config.yaml
num_hidden_layers: 12
hidden_size: 192
n_experts: 8
experts_per_token: 1
d_expert: 352
d_shared_expert: 0
hidden_act: "gelu"
moe_layers: [0, 1, 2, 3, 4, 5, 6, 7, 8, 9, 10, 11]
router_score: "sigmoid"
normalize_top_k: false
routed_scale: 2.0
balance_loss: 0.00284
balance_bias: true
init_std_router: 0.0133
lr_router: 0.00136
num_attention_heads: 6
num_key_value_heads: 6
head_dim: 32
vocab_size: 32000
norm: "layernorm"
norm_place: "pre"
norm_eps: 1e-06
positions: "alibi"
qk_norm: true
attn_scale: 0.177
tie_word_embeddings: true
parallel_block: true
init: "normal"
init_std_qkv: 0.038
init_std_o: 0.0472
init_std_up: 0.0544
init_std_down: 0.0544
optimizer: "soap_variant"
learning_rate: 0.0107
lr_mult_up: 0.79
lr_head: 0.00805
warmup_steps: 108
schedule: "wsd"
decay_fraction: 1.0
decay_shape: "linear"
final_lr_fraction: 0.0
batch_tokens: 131072
max_seq_len: 1024
doc_mask: false
train_tokens: 711600000
max_steps: 5430
dataset: "wikipedia_en"
Below are experts of layer 3 (counted from 0) of a mixture-of-experts language model. Rows are named router (the router's row for the expert), up (a neuron's input weights, with its number), down (a neuron's output weights, with its number) and show model dimensions 0-191. Each number is 500 + 40 x the weight over its row's rms, rounded and kept within 0 to 999. Numbers have three digits each.
After each expert's rows: "gets" lists some tokens that make up at least twice as much of what it gets as of all text. This comes from a sample of Wikipedia text that the model never trained on. Tokens count by the router's weight.

# expert 7
router:539530501506493517519537426578448521516529460433461531548467447495483505513489459548480485466477540545514573435472525579473564548511517480468470456462495521471441469490460542505511497496463497512470575462481494512515508469435471469453499493507430545504540438460583499493515505519495503533410475496505405450505446537500446529541466573491523517518480432507527531585494583613531560500517461574471499502479508510485441573448458435539498511536487500487531477521484561465511506486432480539477507601594486583476522454494511484576518469496517438456446508493522509478510454442555522548
up17:475522535518501544483443537454507448492478435550468513521525565523509468528500478523465496535521479442460515509541524499446517541542501555457510468459507608472562587526522527508515438544495559397427515459487486479539587433508567460548452443441484502499559448525470498546532432454529452486474517525472463556483488510533465558481479510502471556546464497571524480541510469471516477408468426485580455538493490443481462540508467534547488485548556551495475573511500524430467438546482552522486566503493527549517520518464446495553499553494465451468501477485566501498523525420502442582
down17:458520512533467451564504452512470547542501522480448469494450547516533486507458517481535474527499493575494471533527555507528493482510471503483565513570507510536498585543482573458519518481502503495490496485487484488503464523524493466497481485457548459528508411509464533471554444480383544504505461486480557502501447513468533470540512444476521546510532514513455415588465530546513596553597438498481510485511569494515416483501489504470587561447540505462591571547508515475524541491523551472500386484502585520477568531485524505491518484501518443484545484491439495500546375533475521580
gets: "==", "===", "\n", " ==", "---|---|---|---|", ":"

# expert 1
router:437501571488532454503470502535550588422428487449508492568472491421533536535494514470436527496497529422518486497472559469488557536440466512519507481497487511511510489471461448543516486478451551467508531499534511526427533481527456412511460498477563489545520527501528481455457523505483425479549504557572478494481566513560623481497480446449384575508517565532561493475514483520514572510507562509571483481463567521513504533490499458534479493478505507451501532477547539571421433521518509516488494544527504438480497483482556480549545517450491473455471425510515476534516452592455464466
up0:495515439497536475474527469523505518509507575402496500562533498542492515480521481536465515544501489461469547513428541588475524447428434491504513483491538424494499486533512550510565455485484509453536477461436514478451515476408554469497533441503490594470437512453490532612498527403558447462481519505480453487481572525473537481521507519463490544500496509480559459500490472496461502479556461564443504557487528469502497484533467442526556527434496417437487548516453443521440427466476510531477533508478413497526510541546485483492473523582502507453568423551506448494501584520528551489
down0:495452536503536491499527503586540487466474471451544435473519532509539513431456471462512471477434555532562539550503471523523457605519527560480477453448439527505522512467415552499436468452499510501486516585519542470499507467505533437549501507417506483534486492513557519415480454457460552571503479522545447542524477558494511446485470465474509470508412409545428558493495528455454478516552552513493474499499475477458439544525470505479540452555452573468415557481483529551532441456497508552556485527503543522508452518457562454443543520496517446536463495470488549485441493534524479559
gets: "-", ".", " ", " 1", " 2", "S"

# expert 3
router:572374494461497616509521507481478487453471472405526547479549510493475490447400524469491484493447511390526461546507565486455550518429519463523513466467520511438484531491503510601499456421498512556504489478443479509506533454508501448492571550587481562486518464447531503556489456556455447539451490550478508501520515525486546552503550530431456500506420502422533552543529495533490544480474474490492516573518566519486430496496506472484497505493532513488510525498481487582520492482505490507488551459443498560483553501488508497539484479446533538437518566524441506580450492533473495479
up0:522579496425518426524467463541535466523566503491466483511550501426495500444501556534514500528441469432445507424456496518529545538488491483513471512486466549449575497529473475504465504491416529498489478503446508497545457611467545511474500471475478542507426523558560509514493453475525481521495451497543508459430469406452473491498550484514546509515488500468490491450510487433516507591539456487461563463379527532501469509434459511508442541480532498526502548532419499455467499539523426497542532452504593555528507487533512496553455460522473475541594435504467527543455529430475522459
down0:461529528512541493485584523457431509472471483585547602518547544466522459510470442430546448494518504541488476524494452465500462482482496531520513488463488460643468493467482486504506488522499489555488509441510512541438541472477446487495450550521560496426542466445449489432492513533464514478459479523508464484483520516562535480536465520479476463473502533595472548558448526482503495416532568566581493485564477531433461464472507523539521507462507470600521541457574583541509536488473508507479445514548467440518546506523551495462553493467506495476467544466606475435477502521520548507
gets: "'", " in", " with", " for", " on", " at"

# expert 4
router:454539465445384562566563509554522522470520466514550532535621488519560587502491512533426468471493476458486479513365531456526518461469481441540526487517481483485486536521475500486479434446486531508470484534466504549502552396481468520452505533497456546479513533507523502526529465554520495418548524482487457533481487543548506505560507493483470499487495529394489530540573483530487530497550515544520518473543506465470456526495522523545461452518598537467508482504435522548509487424417544502498499528400506536440518477451498511559485480445519515515415493524474491529444445525522520510
up6:440518619608523571504485556477456479462517553442481393515489511544481457467483496573578510481485538493465470463575472454465482481471522452383462540473463474532474482552549481500485537435484442534460519503533518510522581522476480509460479463467500444485485497466518542529484489486465481502484516461498578566539505528439448485486451483537420549448482565484543508552487544524539472491462553519448509501469490440419439481480544499521520505453558556514480497514494506452546482429475456531473541454424533496517491495483509537510602462523462441462528527537462500514452559478531512505
down6:513430536508485484481487459541549543472466522510442483477458474472432484474462538543509443480484512502516495439424472456527558545586467559527529536512508530494509501476484452585493495522555582434532503584501481540445508503483484543575540498556523513453466490489504493488466487468505487562512547544430444499486510462527496525511462507465449486524518464545499474468498567423421428475542558506478493456479504577430501500525412519483470500539541477531523554532411521454422488478576535514552492506476504487544463489544484482515528421488531364461530495509446500520486474515523488376
gets: " |", ",", ";", ")", "),", ");"

# expert 6
router:473492522476473520507524480462458473467415522507539565498494499519538459442502454520605443501479470436432551569444604515500507525505447509498484483508506540461465474478516427493410478510542527484434526579431500553487485445575552537471495471496481504491518489418501530459465543516478435509518556488485523498498500476479494533482486504444517458580436499480509530548508569534504514525527495460516459498533596496558451487503524448512445512516566549521445591528574493561428482486493513522485538496531476561533435499567518497472476506405514567445518518525411507473417527482508533472
up17:453418506569500495467565532471396545468458545536523428487449518519487526479421488561450516488492535477528543517488490519535458512581557515547452441474472450509479466479532464531541489388485477451465560520508400550551515476516478492530467558525523471574527471520480495491528455526490481472510537485424493476542515505543494557503529453442478508424555414472455542497504552525529543432500502487491502486465569483508502521511543494472455474523486477453527479521555502520534512588389487450541562448428464498547502433474529560521520486477519499567465495517558471477421485498446481523
down17:517572535464532467465433517572567482582526496506524509508576478499491509470495514525542438481531482571507420438519484469525547423514431523454533474561483558533514486543492448471515509547488510490521470513472529484427491547532566500462430455506468511504540547472471539559487534497564474515527507495547522465453523535475485448491567511494463471473515585482503469424517530524503519503556529495424507492502554469449486532511530447496600512547596506487482553503436524504517485537536594516507494585536472514477502485410446452590504508549563532475567453446457486547531468554531513447
gets: " that", " he", " which", " it", " his", " who"

# expert 0
router:520482476487432560551561465482470534490474417512570538491490491457467504451513552446502518431473492421467429537432591515499472509434537526506483507557433527473537511409420478521521442518522558498523483528453522478533555506489526439451519495490428524562536547463554403510510467608572500435493547572445468542462523542498471483533531558485418465538547500505546531551574511568526537443492471491520509545541545476530457551448501534485517491501550513521474491483478520536498531457519474490496530467576530512526455442478500531490458488503498523483489511462450512535525551594503473510
up6:526465546542542472480572499506486489555571499469456544474517455484541485524531526526498491473503599546465477446539543485508554551465497431561454496510442541440471507476509502450515515493502432501493462537501504488503537447437477458491501490474551497453508512489532530556458523526488481460464499501591546497447488514503485520463537460482511619473462439535483521514472391462432454458523484472537542575501470466502508486476485459477478546517551463572459468556404501459517477489474512493470454455531459461444550366497524531446470559516551482497411424541552479525455546472467533441
down6:489557495474478502451507500525519519436485541528485479467464507466454521482530507417531516485497439387526531497518516520545566474502554571450544547512471515480483477488436500536531567447503575550569488468515532487489450544539496502514515553511459509546435455512540410574510515585496539561508521451409518478534512452487469533562451482488497503554522575467507499527482477544473537565476421511465481473546476526467415541515493495552535515508520522474543476482551484605519504474581479544490524542559531485543464526570514456490467540407416512485508530495436555574515481491442467498
gets: "\n", "-", " the", " \"", " (", "|"

# expert 2
router:484425476556503543525549447505452461456499483441503482512538560489518569461523586494546481475491535466514477505490512516539507557493528540486537506475462505462505420470494529538491492419490515547426450463465501487426484479529546417506468509543447526587562538522523411532497575462478484517388450497481492494574475544556487549462529535510487477485477532482527554587570559499522500519487472516556463418543532463476498438404508444485532555509500534514486610528501515534497414541464529539525515487526572551498439471499522506561523499424492539500516495514462511555521447484483490508
up0:473482554509538543575479547545510478563610487516497556482436551540475534485523546426523473491505479518495566517472489528548494535463463472535447505458541514562533462453463444478512459550541495419482512432534456522527498535490543508512494475541513540496548521483499514478462504495565572566482523560513515536476463547563479493532464500549538450471517427515434517554465499502523510552425398522425466483500493489489469428502450457443467506531416475485533492465519405487536485538517533496509484461498588515546462449564500556597517488507521490435460518448449551486522519529469431559
down0:445521558509464429478427484536510480486426501531523506501521472483485475541501514501475501520473485533501489522541600460448515532560499495467555527505452556590448451516520545439473461500493511516491572569417464501583521500455495477535562490524513523506505438466465567512509504479588504556596488497451553543500420499495437525492474497531497494431496529526535430486447477444430471497561467474460491555516449544547485566527490480507477487452479491460512463503452518521551483450494491455515544566497479440508458537586558402593460486537485479547470559531514480496468586547485519490
gets: "ly", "ed", "y", "s", "al", "d"